Below are experts of layer 11 (counted from 0) of a mixture-of-experts language model. Rows are named router (the router's row for the expert), gate (a neuron's input weights, with its number), up (a neuron's input weights, with its number) and show model dimensions 0-255. Each number is 128 + 24 x the weight over its row's rms, rounded and kept within 0 to 255.
Before each expert's rows: a language model's description of what the expert responds to. This comes from a sample of Wikipedia text that the model never trained on.

# expert 59
It responds to: Empty table cells. Blank spaces filling empty cells in election and data tables, and dashes or N/A, as in Majority rows.
router [157 147 128 115 161 164 114 118 115 125 118 131 133 125  97 159 108  94 133 139 116 155 122 116 116 137 173 125 184 155 140 123 126 132 119 122 121 143 141 131 121 125 101 135 111 146 102 127  92 174 166 137 128 144 105 116 138  95 172 148 145  85  99 114 118 127 122 144 175 165 145 102 118 106 123 129 156  90 154  99 149  93 123 132 114 143 138 116 151 101 128  97 116 118  76  94 152 132  89 112 179 151 109 115 100 108  62 179 121 139 115 153 124 136 158 137 154 104 129 134 128 122 120 177 178 147 158 168 102 108 123 134 120 113 128 123 155 132 126  96 134 169 109 148  92  98 149 114 109 117 122 132 123 119 119 156 131 109 135  56 119  85 101 124 155 112  94 128 132 137 164 123 133 110 122  88 130 159 156  98 107 136  83 152 144 165 137 122 123 130 167  93 130 117 136 101 143 150 113 146 148 136 124 172  81 111 133 134 175 138 163 156 129 102 129 130 129 173 175 171  96 124 178 180 128 121 124 120 114 121 120 127 133 159 123 100 111 123 136 136 102  99 138  98  92 167 135 140 183 155  86 127  99 104 132 119]
gate0 [112 147 142 179 133 108 103 188 119  62 121 129 178  99 175 128 124 152 112 133 138 120 123 134 116 138 128 111 131 143 118 120 101 187 130 142 115 131 104 153 126  77 112  96 128 111  93 138 141 133 139 147 130 118 114  95 111 119  85  85 127 129 137 120 133 166 153 104 134 154  97 129 116 117 162 104 114 161  53 158 163 134  84 121  94 119 134 134 116 106 127 163 101 153 142 151 173 129 111 109 132 125 138 123 181 151 130 162 136 144 135  92 140 132 111 108 139 119 123 122 131 127 134  97 158 141 164  81 141 120 102 108 115 205 119 111 126 121 134 150 135 111 128 119 141 152 143 149 170 135 112 117 150 142 115 124 105 100 111 162  87 145 149 134 155  79 115 153 153 102 135 144 121 112 147 124 121 151 113 103 103 148 106 129 139 167  71 100 143 154 154 126 146 137 126  97 113 132 112 111 138 131 123 102 157 155  85 141 114 175 125 117 124 141 134  86 167 117 116 127 169 135 140 112 141 153 140 111  93 178 133 104 161  97  92 119 145 154 114 119 118  83 140 128 138 147 152 120 142 103 156 156 139 185 130 180]
up0 [ 77 163 113 163 106 115 148 159 112 134 161 138 159 121 129 133 122 140 146 125 165 143 144 141 123 118 127 150 115 160 122 146 132 176 135 101 147 137 123 119 200  86 139 136 141 136 122 136 101 137 117 130 126 111  90 175 146 176 101 132 154 135  97  90 130 134 103 107 118 137 120  91  98  91 129 139 130 127 112 143 140 135 113 152 122 138 106 116  81 125  87 139 158 101 134 149 117 167 113 158  99 105 139 106  88 142 152 113  89 126 132 137 126 117 133 170 110 144 109 143 138 133 128 124 115 102 141  93 142 109 108 132 133 151 158 108 119  84 119 163 143 149 175 123 118 114 129 151 156 123 126 144 142 140 146 122 149 109  66 144 148 126 148 124 147 112 127 101 170 119 118 152 116 144 107 127 157 135 137 121 143 156 178 116 101 109  89  98 116 161 168 129 190 131 190  95 136 136 155 129 105  91 103  97 155 140 160  99 139 128 128 101 144 137 144 153 136  59 178 137 121  82 132 128 134 109 105 124 108  99  84 114 158 122 116 140  80 137  90 104 120 128 188 136 169 138 130 121 109 135 149 144 105 188 103 104]
gate1 [115 129 141 162 145 127 182 138 125  80  69 135  48 125 143 148 121 123 170 128 170 126 127 135 133  95 162 119 128 187  90 104 134 136 176 122 111 155 124 132  90 129 114 114 137 118 110 146 136 147 146 135 106 154 108 141 120 157 138 110 121 118 111 168 116 170 144 126  95 157 123 129 113 129 159 136 116 123  95 153 132 100 157 156 143 136 163 129 145 114  99 118 152 145  65 155 123 148 103 116 139 133 128 122  99 126 146 150 113 150 115 138 113 115 123 163 166 144 149 120 163 144 120 160 125 147 112 120 119 112  95 171 121 116 192 131 150 142 101 154 101 125 128 159 177 132 124 115 138 184 146 148  93 116 119 136  84 139  97 169 136 102 155 122 101 153 171 110 148  73 157 127 163 115 106 113 152 127 132 123 144 123 139 140 130 101 117 139 113 121 163 139 139 153 158 173  85 139 121 131 159 119  91  88 129 135 106 140 122 121 146  86 122 172 114 148 152 120 108 111 123 117 109 105 154 180 157 149 121 120 183 101 135 120 119 124 122 146 169 119 103 131 114  84 139 153 111 134 137 126 129 189 103 144 157 122]
up1 [131 124 108 121 132 116 105 217 135 137 166 131 201 130 128 148 155 146  92 119 132 132 172 144 128 153 131 119 104 152 160 103 124 133  69 134 164 126 128 132 138 170 111 100 120 145  89 115 133 122 115 109 131 112 131 151 141 130 122  78 125 149 151 147 151  97 125 170 118 121 171 144 139 127 107 122 134 162  94 119 163  97 148 110 163 121 111 126 134 142 140  85 116 105 139 127 151  85 151 147 127  78 203 132 141 112 125 136  97 121 170 123 107 147  99 106  99 132 136 120 105  89 132 154 113 117 126 143 113 138 104 113 176 133 123 120 143 121 149  83 133 128 125 169  90 201 105 168 133  95 127 123 151 150 131 131 176  90  98 125 122 120 124 144 134 135 136 161 149 164 124 136 118 153 141 150 134 131 149 110 101 156 115 114  84 128 133 117  96 129 136 116 129  79 115 123 170 109 139  88  65 127 161 114 135 105 167 125 119 146 122 145 129  85 110 151  75 144 120 116 131 139 113 149 120 124 150 136 133 150 113 157 151 113 119 123 106 101 115 144 130 120 132 143  94 155 139 135 123 159 126 107 151  83 108  76]
gate2 [ 74 109  88 120 155 192 138 136 114 185 121 105 133  76 114 114 109 117 145 108 117 131 118 168 144 121 115 156 115  89 137  80 155 136 118 140 117 173 104  89 114 170 132 137 141 102 126 137 126  89  87 110 118 136 112 146 124 133 172 157 199 155 131 146 134  73 125 144 125 161 100 118 164 124 142 142 112 140 134 138 116 125 163 146 156 150 122 150 109 135 144 148 132 113 139  87 113  98 149 108 100  72 139 138 142 200 131 104 133 167 100 102 126 161 101 116 125  71 138 100 144 101 134 130  79  80 141 114 111 138 126 107 117 149 104 130 130 116 131 148 128 110 134  99 138 143 123 117 178 115 151 113 115 139 121 154 148 134 142 143 148  92 160 134 126 110 142 131 153  88 141 131 150 138 144 136 120 116  82 102 167  93 122 108 118 129 141 111 106 103 141 150 133 116 148 146 126 146 149  88 144 104 174 123 151 150 116 121 136 126 125 120 134 128  87 105 128 122 106 121  97  96  71 153 153 112  66 125 112 137 109 101 112 141 118 159 150 111 143  69 156 104 149 141 141 106 140 127 151 123 145 155 140 167 138 121]
up2 [131 145 135 111 135 135 133 135 100 100 119 136 154 155 118 139 164 126 137  82 101 106 124 159 150 171 107 101 141 121 130 134 114 106 102 115 113 153 187 136 144  75 113 147 116 119 134 140 126  82 140 115 121 141 113  76 136 130  95 128 127 105 117 136 158 132  79 172 123 123 147 121 123 127 208 147 115 136 146 149 139 118 139 115 117 128 103  76 105 129  84 114 136 107 119  96 136 122 120 162 200 163 117 122 126 122  73 130 143 157 128 127  88 137 162 133 153 130 119  99 120  92 135 143 136 145 115  97 118  94  86 138 158 130  77 149 128 142  85 174 130 133 126 115 113 125 142 129 135  81 134 143 130  92 115 125 146 126  98 107 129 141  86  94 113  91 140 131 113 107 150 104 109 105 115 129 109 110  92 109 128 121 139 122  89 124 124 150 150 107 148 137 125 152 125 122 134 107 112  93 110 163  95 118 117 117 146  37 119 153 166 106 127 158  91 135 113 146 172 161 169 108 111  93 150 121 142 156  88 117 151 161 114 106 144 182 147 115  91 157 131 117 168 108 151 168 140 156 127 117 123 117 109 123 141 142]
gate3 [122 123 156 131 137 131 185 123 150  91 183 136 136 135 133 151 181 120 137 123 110 123 117 116 135 170 156 112 134 105 107 128 129 166 133 147 125 141 118 119 122 130 135  69 121 109 107 138 129 139  96  93 120 134 200 134 160 115 133  99 115 122 127 104 121 143 150 118 141 117 101 128  85 138 117 140 117 135 143 105 104 112  99  98 119 167 148 168 136 120  87 130  67 144 130 130 151 137 130 112 130 129 148 112  94 136 129  98 131 112 145 138 108 143 121  99 127 132 109  95 110 105 109 169 117 133 108 137 120 142 127 116  99 144 182 179 115 144 137 140 129 132  85 105 101 125 121 178 109 123  79 128 145 102 116 160 110 124 162 138 102  35 114 135 133 105 133 146 115 120 128 139 154 109 124 111 124 140  79 135 157 129 139 117  86 120  67 164 175 158 149 124  88 130  90 116  75 143  95 121 146 140 149 135 116 146 139 122 137 115 117  99 144  96 119 136 156 179 112  91 132 150 175 136 101 108 179 110 129 114 128 143 137 137 134 118 149 161 118 170 130 131  63 155 127  61 103 122 131 133 114 110  98 119 131 123]
up3 [ 96 144 175  85 136 153 193 103 160 109 171 129 140 136 134 152 109 123 174 135 132 132 112 125 118 147 146 126 127 117 108 108  97 145 141 135 106 141 119 129 166  95 140 114 119 117 102 126 113 134 102  96 146 124 128 108 173 125 139 154  89 119 131  79 137 173 171 155 141 156 124 114 108 164 104 108  77 132 158 112 125 139 104 120 119 148 126 201 125 109  94 103 117 157 137 157 174 147 141 122 139  88 110 121  77 127 156 110 115  77 142 130  66 149 141  93 153 125 118 119  70 117 122 141 145 146 137 128 125 136 109  59 113 149 126 137 125 137 133 130 107 136  96 126 127 135 140 102  86 133 114 131 137 105 131 157 107 144 140 135  98  88 105 160 130  98 171 120 162 140 106 104 120 117 131 128 132 118  95 117 136 120  92 172 101 141 176 181 139 149 127 130 125 150 118 127  96 157 109 119 119 109 129 124 103 170 153 110 113 119 141 114 130  92 120 169 179 124 126 140 130 149 101 132 152 124 159 129 101 120 111 140  91 134 153 117 152 167 152 130 100 118  83 160 132  60 116 136 159 135 118 110 104 131 144 107]

# expert 14
It responds to: Numbers in ranges. Digits, dashes and slashes inside numeric expressions: date ranges like 11–14, tennis tiebreak scores, times, years after an opening parenthesis, URL slashes.
router [186 133 116 157 134 110 131 111 118 119  96  99 135 126 117 132 116  90 127 142 170 133 160 148  87 100 157 128 129 135 177  98 161 159 110  65 126 120 149 152 108 165 107 139 114 104 136 128 120 158 173 107 145 102 109 131  98 100 142 166 147  73  88 130 114 147 147 121 164 138 165 104 129 129 111 122 119 122  93  92 122  89 104  97 154 141 146 120 121 130 142  95 148  88 109 101 153 157 130 101 143 120 102 105 155 101 114 170 123 148  81  89 146 120 147 170 156 126 135 134 157 126 105 149 156 101  91 126 117 134 118 173 124  87 104 137 153 136 116 133 130 188 120 134 145 137 138 127  99 142 100 150 140 102 141 134 131 104  80 112 134 125  90 133 139 126 103 117 174 150 107 112 163 125 140 132 124 135 143 122 105 116 144 106 124 155 112  93 102 138 113 110 111 123 153  88 174 152 137 137 136 162 142  83 112  90 133  80 154 131 124 140 110 112 142 141 104 138 155 177 117 148 141 165 107 138 144 157 127 107 129 116 120 166 131 174 101 110 109 125  93  77 132 151  93 113 146 101 168 171 101 147 111  97 118 115]
gate0 [151 120 110 139 159 136 128  61  99 124 152 122  87 112 153 146 124 130 108 135 107 154 111 160 139 184 146 143 135 175 124 179 112 100 153 125 156 117 143 137 145  85  99 128 121 155 118 148 110 131 149 130 157 143 141 123 121 128 126 145 121 179 157 181 153 101  83 153 126 134 131 124 115 110 117 140  93 100 161 103 121  96 159 120 104 145  70 179 132 153 165 128  83 125 132  89 132 116 103 101 110 134 107 187  88 130 129 134 140 147 116 130 112 145 134 107 110 181 139 137 104 122 139 139 118 134 183 126  69 160 104 107 104 157 136 160 133 106 120 150 142 114 141 132  99  95 120  77 127 132 165 139 148 135 157 120  99 124 132 138 135 187 114 107 148 118 132 161  93  78 158  83 138 114 129  97 134 145 129 139 152 165 124 133 104 138 118 141 136 162 138 112 128  87 155 100 139 140 143 118 144 117 151 152 138 123 150 124 120  93 111 100 139 145 146 111 143  89 123 136 174  79 124 134 134 113 123 153 124 136 126 107 183 117 119 144 126 156 137 126  86 129 155 155 144 118 153 164 101 124  89 143 114 139 145  77]
up0 [119 130 130 138 148 146 178  88 103 118 118 109 120 124 157 113 103 148 123 126 122 123  77 159 149 170 158 208 107 129 138  98 133 135 158 128 110  95 102 137 144 113 111 110 155 143 169 150 116 107 149 126 107 159 131 121  69 128 111 186 120 118 120 177 120 116 140 114 119 135 125 141 140 132 125 131 123 122 143  97 115 117 155 102 119 148 163 130 106 123 138 151 100  89 138 101 125 145  96 117  77 112 112 161 168 125 101 136 142 139 143 144  90 104 152  84 129 141 122 141 134 122 111 124 125 139 118 127  73 183  98 114 123 171 118 187 124 114 108 160 111 141 144 150 131  86 136 124  76 123 104 154 183  94 173 136  61 121  97 151 127 168 131 150 127 161 132 138 134 113 114  88 120 119 130 126 117 126 162 142 141 165 153 128 112 121 109 119 184 144 128  90 123 134 128 111 124 139 128  92 140 113 148  91 118 118 157 129 156 113 122 136 108  74 163 152 145 102 142 132  87 126 140 145  99 141 118 119 151 127 140  68 139 159 159 157 145 154 152  94 101 105 126 145 149 115 143 156 130 153  99 143 138 128 159 103]
gate1 [147 150 129 126 112  83 142 111 107 151 118 118 118  88 145 164  99 141 124 142 155 155 126 122 107  99 117 139 101 129 163 121 104 146 109 166 139 109 115 106 135  97 149  70 163  83 134  60  82 145 116 131 153  94 139 134 129 156 132 122  99 184 117 132 111 160 140  98 124 106  94 108 137 114 163 131 162 138 138 139 140 101 142 109  98 146 179 111 118 123 173 149 106 139 124 137 127  80 148  90 149 102 174 126 156 130 136 144 133  80 176  92 102 110  94 131 166 157 166 114 129 151 178 127 135 107 140 165 127 148 165 135 146 119 108 109 175 178 107 177 127 132 159 137 146 153 125 128 186 134 113 106 167 115 101 158 120 114 118 143 119 128 129 137 146 111 119 150 129 146  99 183 126 138 163 112 164 141 122 121 107 130 159 117 137 133 136 172 123  81 112 172 138 151 114 100 132 149 149 101 114 143 108  81 173 107 145 146 169  90 124 147 103 118 121 141 124 115 165 114 115 122 155  97 114 112 117 121 122 140 136 122 140 144 132 101 110 130 127 127 122 153 126 130 145 141 148 144 119  77 160 148 104 149 115  92]
up1 [154 139 113 147  70 124 155 123 113 146  94 151 101 103 136 114 117  99 110 164 137  97 112  97 105 142 130 119 103 112 164 129 136 179 146 150 131  57 106 108 110  90 170 107 136 118 157  77 137 151 135 133 170  80 116 128 168 155 104 174 133 147 114 138 136 120 170 107  89 123 122 113 136 113 196 160 158 122 129 110 143 136 167 104 125 143 144  80 142 160 111  80 126 126 136  87 136 100 120  97 166 118 177 133 138 145 160 198 115 116 124 103 115 150 131 123 155 125 138 108 131 149 147 131 159 138 150 138 123 111 117 129 153 120 104 109 157 142 110 185 119 150 144 137 127 135 100 131 115 159 127 196 160 119 115 112 164  87 110 150 110 160 141 129 119 113 126 134 106 148 140 165 127 123 160 100 125 133 129  96 137 115 134 153 132 129 139 148 100 114 110 167 124 146 117 104 111 128 171 101 141 105  93 103 130 123 142 157 126 123  71 100 100 100  98 123 120 112  94 152 137 150 123 106 124 117  96 121 104 111 125 157 146 130 152  98 160 111 131 121 123 113 120 147 173 156 118  99  83 106 145 122 124 110 127  91]
gate2 [134 142 130 132 124 124  71 153 159 142 110 140 129 131 119 112 106 120 152  76  89 163 164 123 126 112 108 102 108 117 102 152 106 126 151 123 147 124 114  65 111  75 128  73  87  86 118 120 132 159 136 157 116 159 102  90  92 138  93 110 144 141 106 122 128 147 128 109 146 134 117 103 149 114 112 108 142 136 110 112 116 139 132 129 125 116 107 146 129 159 120 100 235 125 125 122 140 153 133 107 155 132 146 101 118 133 168 145  87 111 129 140 110  80 135  81 107 148  95 104 149 123 121 141 118 140 129  90 119 100  98  83 130  97 159 115 108  87 166 132 153 126 117 131 128 132 135 125 135 108 143 117 132 115 145 151 127 129 161 162 130 148 110 158 105 156 150  98  99 140 126 119 105 102 127 121 127 130 109 137 136 120 105 121 140 142 115 118 124 155 165  87 200 158 172 131 128 143 133 142 114 144 140 132 161 121 129 133 111  30 116  93 156 158 126 162 148  83 107 119  81  88 124 114 108 103 115 121 162 142 103  77 123 125  88 144 126 121 131 127 111 143 128 109 156 153 117 144 131 137 135  95 141 107 147 132]
up2 [114 133 140  93 132 130 136 121 157 133 111 129 144 124 129 135 167 137 182 143 100 139 133 157 141 124 121  96 104 121 129 143  77 105 204 128 139 100 100 135 124 161 135 125  97  83 129  92 165 106 141 106 147 121 113 115 128 135 165 117 152 135 115 174 121 132 117 152 141 129 117 180 112 110 119 128 136  65  98 150 116  96 138 140 140  99 161 146  88 115 174 166 163 128 124 130 110 129 111  91 117 142 133 145 146 147  97 164 150 106 110 120 144 127 105 101 141 128 119 125 127 152  97 117 134 105  54 155 162 142 107  99 101 102 122 140 143 127 113 141 135 151 162 118 156 110  77 108 148 143 137 106 138 105 102 128 158 113 105  91  99 112 120 129  89 159 163 112 117 118  69 142 104 117 120 136 136 149 118 128 109 107 121  88 117 140 137 113 113  97 125 104 164 131 169  90 115 110 166 123 134 136 125 122 159 152  92 117 146  94 133 140 134  99 122 161 129  70  58 119 116 142 148 126 120 121  80  96 138 147 142 157 123 110 132 137 136 162 139 111  68  93 104  61 122 144 123 105 164 154 121 119 118 116 127 112]
gate3 [113 117 166 157 156 142 114 125 171 118 150 106 140 101 130 140 115 135 125 113 109 142 136 137 121 125 116 202 161 174 141 129 125 115  61 121 142 116 105 141 101 143 131 119 123  85 176 114 144 128 152 104 127 127 120 128  89 114 133 124 112 146 136 159 115 119 104 141  96 131 114 116 118 139  82 134 123 114 103 124 105 131 127 122 166  84 110 184 111 140 147 142 172  95 152 142 148 127 163 143 121 146 143  78 134 120 140 141 113 144 123 114 122  88 125  93 143 133 117 164 154 130 129 107 134 101 124 104  92 156 127 143 128  95 111 179 159 147 124 137 127 138 154  57 122 117  94  70 115 123 180 152  94 153 125 127  99 117 155 152 148 110 127 149 161 125 137 127 120 152  94  77 141 130 122 146 128 116 143  99 142 105 111 133  49 111 147 127 149 119  98 128 130 101 143 132 141  91 122 144 141 144 167  59 148 126 190 142  86 113  96 152 107 140 167 122 114 119 136 130 168 104 113 138 157 131 124 138 123 115 136 132 146 148 139 130 181 118  93 165 126 160 147 132 146 125 116 176 177 133 132 164 133 134 100 111]
up3 [117 107 163 111 143 105 156 120 144 111 148 121  97 118 124 118 116 129 124 148  72 132 145 135 144 129  97 125  73  72 109 127 126 107 141 129 137 140 129 100 134 121 124 126 132 108 116 128 127 124 112 132 131 129 144 126 111 136 144 116 152  58 111  99 106  94 142 143 166 154  87 122 121  95 117 114 113 138  93 128 135  93 100 135 125  75 122  50 123 102 119 203  98 115 101 110 132 154  79 126 114 115 125 120 106 163 119 107 121 133 121 156 129 127 113  93 116 130 134 143  88  91 178 134 127 105 160 120 176 102 131 117 128 149 127  90 134 172 153 105 122 135 117 124 111 158 114 122  89 122 167 107 101 106 114 109 104 120 137 119 130 175 113 120  76 154 122 134 133 128 171 131 160 123  95 131 127  45 113 134 123 139 117 113 192 157 109 131 134 124 160 105 135 133 102 128 161 156  90 121  99  93 121 142 119 128 128 112 111  96 123 149 129 118 182 157 120 111 136 113 129 116 121  93 137 134  80 141  86 141 139 133 139 154 101  99 101 135 127 107 118  80 138 112 104  76 106 156  93 150 119 146 122 180 145 132]

# expert 8
It responds to: Table cell pipes. Pipe characters between cells of wiki tables, especially in header rows like Club | Season or Year | Category, plus label colons like Cup:.
router [102 166 143 106 116 131 154 161 150 180 111 117 147 162 135 141 113 145 121 133 202 104 108  98 112 125 111 151 165  87 143 145 157 107 116 111 117 132 125 156 209 141 110 108 120 127 131 106 171 124 108 125 145 108 105 109 100 106  92 155 125 143 144 120  85 130 120  74 152 117 122 133 134 134 112  93 151 129 140 118 141 121 135 167  89 131 116 129 130 164 104 146 131  74 114 129 145  96 126 120  91 146 151 109 111 107  89 118 143  95 145 139 169 120 135 118 113 157 117 144 133 133 161  90 108  84  96 127 155 129 128 183 138 105 146 157 120 143 128  81 151 100 134 167 129 123 155 118 176 136 112 130 135 114 134 118 146 122  92 132 134 100 134 146 140 146 107  92 163 168 110 149 149 131 105 115 118 131 156 147 107 150 112 145 122 160 166 116 113 112 101 103 108 124 172 124 110 108 136 121 117 137 129 139 123 129 123 106 172 156 167 144 142 105 174 112 168 151 125 150 124 200 153 148 101 104 110 164 145  97 127 131  98 111 129 130  79 130 130 130 129  91 138 129  75  98 103 167 159 176 118 108 103 112 117 126]
gate0 [ 94 130 136 112 131 114 122 127 122 128 140 112 104 165 143  78 112 113 156 133 128 122  98  84 158 113 132 169 133 194 126 103  54 151 163  96  94 122 106 135 134  82 136 142 136  98 114 134 150 122 180 125 125 161  87 100 119 135 136 105 124 103 138 113 108 140 147 117 107 115 105 129 122 101 100 111 156 108  91  98 107 143 143 147 142 146 126 116 114 127 131 131 144 169 102  90 140 105 174 148  98 132  80 129 152 145 128 138 159  96 119 126 119 157 124 125 130 140 105 130 136 113 126 140  91 123 144 161 121 118 140 132 137 138  95 139 103 146 149 166 108 187 156 128 159 111 143 150 142 145 102 158 138  98 131 133  88  98 124 117 152 144 150  84 125 134 141 124 127 155 163 111 125 118 155  75 160 109  83 117 204 110 106 169  81 122 101 139 113 124 150 134 113 163 112 165  76 145 123 119 160 118 112 144 124 151 125 109 121 131 119 136 146  95 129 120 153 167 162 133 116 162 127 170 183 123 122 141 117 129 125 181 161  91 103 118 145 108 154 134 137 123 140  98 117 198 146 112 126 113 123 157 110 127 117 156]
up0 [137 132 125 137 102  78 129 157  95 148 131 140 150 149 115 143 125 198 117 138 120 170 133 135 133 141 113 112 111 170 103 152 139  73 112 152 137  92  98 174 133 127 135 126 117 129 130 122 117 107 123 177 118 130 131 146 116  99 101  86 148 111 102 145 109 154 132 139 138 164 102 126  96 109  94 138 179 150 142 118  98 132  85 119 125 166 159 120 102 158 158 130 139 127 132 136 120 128 146 127 159  97 177 121 128 120 135 134 132 189 152  73 131 106 138 118 158 156 115 146 125 134 104 138 107  80 141 121 158 100 107 120 166  80 150 100 136 104  98 158 199 104 100 109  96 140 162 117 114 109 166 130 161 115 138 143 147 158 105  80 122 142 141 119 117 128 134 131 123 120 161 130  87 145 159 158 110 102 140 130 111 163 143 132 148 129 108 124  91  97 110 106 103  82 147 133 140 109 168 125  87  89 104 161 124 105  97 129 126 121 104 115 141 134 161 134 121 131 150  95 113  89 123 159 111 140 131 116 105 120  67 146 132 119 149 132 117 118  80 122 143 169 124 118 137 167 124  80 156 155 151 177 125 123 126 113]
gate1 [ 91 112 136 136 117 137 157 111 180 132 174 102  95 130 158 164 158 134 118 125 148  79 138 110 174 105 115 110 123 144 114 127 149 132 103 127 174  86 108  94 132 168 142 114  73 136 120 168 134  98 121 166 153 126 121 116 120 118  60 205 107 163 152 127 110 144 107 126  99 108 122 141 141 130 137  67 116 167 145 131 133 134 152 124 112  89  92 128 119 117 111 113 130 133 115 116 162 142 105 145 117  64 123 115 113 195 115 143 138 136 134 150 153 101 115 148 119 135 113 102  86 122 135 158 165 168 122 143 140 137 131 148 137 144 131 119  96 123 126 127  99 133  75 128  97 151 116 112 127 124 112 127 112 118 116 135 137 115 118 133 121 110 142 145 115 135 172 170 104 153 143 167  94 159 162 111 165 128 123 115 157 141 100 131 133 118 110 133 149 134 116 108 149 105 113 154 129 137 139 113 105 105 165 127 112 147 143 131 115 130 169 163 143 149 133 156 138 149 142 104 127 143 149 159 151  54 139 126 164 126 144 155 125  92 123 105 112 187 183  96 121 171 141 136 116 103 122 120  88 155 102 152 117 119 118  99]
up1 [132 136 103 115 129 109 119 162 133  89 105 143 153 133 104  80 120 123 144 137  93 126 116 148 122 124 104 129  96 114 138 141 115 169  86 139 142 121 115 107 106 164 104 117 176 105 136 138 120 170 154 134 186 118 131 121 132 128 157 183 128 113 102 131 137 108 136 136 125 103 141 114 114 134 102 118 100 115 134 150 114 120  96 124 130 131 131 109 148 118 150 147 146 126 143 115 177 143 121 152 129 107 106 128 103 170  96 137 133 107 128 154 171 201  88 126  79 126 146 124 126 164 107  68  70  89 166  62 128 127 119 143 150 152 107 136 141 118 150 126 151  77 141 131 110 121 139 132 101 143  87 129 148  85 114 156 135 120 128 120 189 132 123 123 119 134 124  91 150 106 136 135 117 122 139 150  64  99  92 136 140 135 129 122 149 131 117 121 145 167 128 139 145 135 133 153 156 184 148 106 124 125 184 161 129 138 187 146 125 125 113  87 175 120 165 142 141 100 146 140 135 137 124 129 122 117 134 109 108 128 217 132 134 150 114 141 134 132 115 134 120  82 121 182 139 101 115 138 123 143 146 109 128  80 127 119]
gate2 [ 83 128 148 108 126 127 116 110 110 142 131 131  88 147 147 148 115  89 121 104 142 138 151 111 121 151 144 109 149 150 138 118 162 107 129 135 170 218  57  95 220  87 150 143 133 124 169 105 157  75  87 137 139 131 116 116 130 138 133 107  78 104 119 116 120 113 135 113 121 155 131 136 138 106 141 120 157 130 156 145 117 139 132 131 110  99 128 119 141 134 112 134 159 124 123  98 173 133 143 114 111 138 136  71 120  83 103 134  97 134 176 162 123 162 117  93 143  98 139 120 127 145 111 142 131 103 137 125 116 179  95 132 125 121 107 132 106 154 113 130 134  97 169 124 125 143 138 161 121 130 149 138 163  91 110 147 130 127 111 119  97 162 133 141 133 171 139  94 135 128 126 130 128 110 126 129 134  76 139 141  93 125 152 138 123 121 148 144 115 118 117 144  85 114 111 153 171 113 113 126  82 151 146  99 130 140  83 125 128 154 176  67  89 115 146 128 143 112 115 153 144 144 160 156 137  71 117 137 111 155 118 196 106  92 159 127 114 122 145 137 131  90 148 117 138 116 102 140 162 102 147 119 124 121 120 130]
up2 [122 118 110 136 149  96 126 127 189 116 110 128 180 173 153 142 105 148 109 159 109 131 144 140 104 145 110 109 129 124 116 115 149 126 157 120 113 121 125 141 131 129  94 130 125 141 120 123 100 180 122 136 107 118 105 114 117 131 149 131 103 112  95 138 136 135 113 141 126 119 121 129  75 135 104 118 132 140 140 123 164 125 111 128 133 135 141 127 142 145 153 153 132 131 132 134 101 157 111 125 206 123 159 120 141 132 105 110 144 170 102 103 145  25 108 159  94 125 133 122 150 113 127  93 125 189 121 125 118 110 110 137 118 145 136 124 134 122 102 151 126 135 139 158 114 128 103 119 168 149 153 126 154 153  96 120 135 166 123 142 134  75 160  97 150 130 123 116 139 145 163 117 135 155  93 118 176 142 120 108 110  92 125 142 106  97 108 133 126 138 112  46 153 196  82  88 150 150 126 177 147 139 109 118 115  89 119 182 137  86 127 161 120 157 158 119 116 145 130  89 119 117 119 114  87 132 140 106 146  28 120 139 138 129  88 148 117 136 121 130 131 149 113 148 123 163 148 128 109 130 140 129 102 107 134 110]
gate3 [138 131 146 122 111  96 114 136  68 126 140 147 108 127 151 102 171 143  99 131 133 146 108 126 128 133 123 120  84 187 134  89 127 141  95 147 100 162 158 111 123 136 102 103 115  81 132  98 105 108 138 123  78  87 146 159 138 132 144 133 119 119 145  94 111 110 184 115 146 131 173 166 183 104 148 154 134 137 131 147 102 131 128 158 157 142 141 142 113 138 116 123 101 125 132 151 175 126 134 127 120  95 141 117 137 126 143  69  96  86 104 128 125 159 118 118 155 126 138  83 127 129  84 123 110 112 100 152 136 130 113 131 102 121 144 129 163 192 165 103 159 119 103 121 128 138 136 153  75 118 175 148  78 138 189 118 134 137 122 115 110 140  74 147 128 146 120 147 104 142  90 100 154 143  91 119 142 119 101 127 134 128 115 108 117 130 133 111 127  96 131 139  93 115 132 166 104 114 154 126 143 133 104 136 118 134 150 176 128 159 145 137 160 121 133 115 134 111  87 121 132 117 132 114 107 125 115 153  77 109 105 133 138 170 113 148 127 136 153 116 146  99 126  97 145 114 122 171 150 132 159 185 122 206 106  92]
up3 [ 92 125 109 125 143 108 156 111 149 139 141 123 121 128  99 127  82 159 127 111 115  23 195 158 142 159 172 146 132 124 117 166 132 156 147 122 113 133 134 136 101 138 128 118 115 168 146 139 132 113 123  97 160 140 127 113 140 127 158 152 144 159 128 120 149 122 108 134 124 122 108 107  96 159 120 155 112 131  95 132 136 137 134  79 102 120  74 126 110  88 102 130 173 130 135 135 102 114 121 176 121 111 134 153 129 122 117 184 183 105 169 100 125 134 113 121 108  86  88 171  92 119 142 154 166 156 189  95 114 140 152 108 127 134 115 131 129 120 121 128 123 137 179 137  86 129 102 136 140 118 128 126 173 154  89 142  82 109 181 129 145 104 158  93 109 116 126 170 123 120 101 167  93  99 203  86 115 135 136 115 120 155  82 108 138 126 126 154 139 164 141 138 157 141 111  93 134 110 112 146 122  90 134 115 126 123 143 118 123 112 126 122 138 121 118 144 130 154 148 130 151 130 123 139 137 128 152 107 166 126 160 111 128  85 143 118 132 137 129 114 120 183 139 146 125  98 130 146 118 109 131 138 117 123 158 151]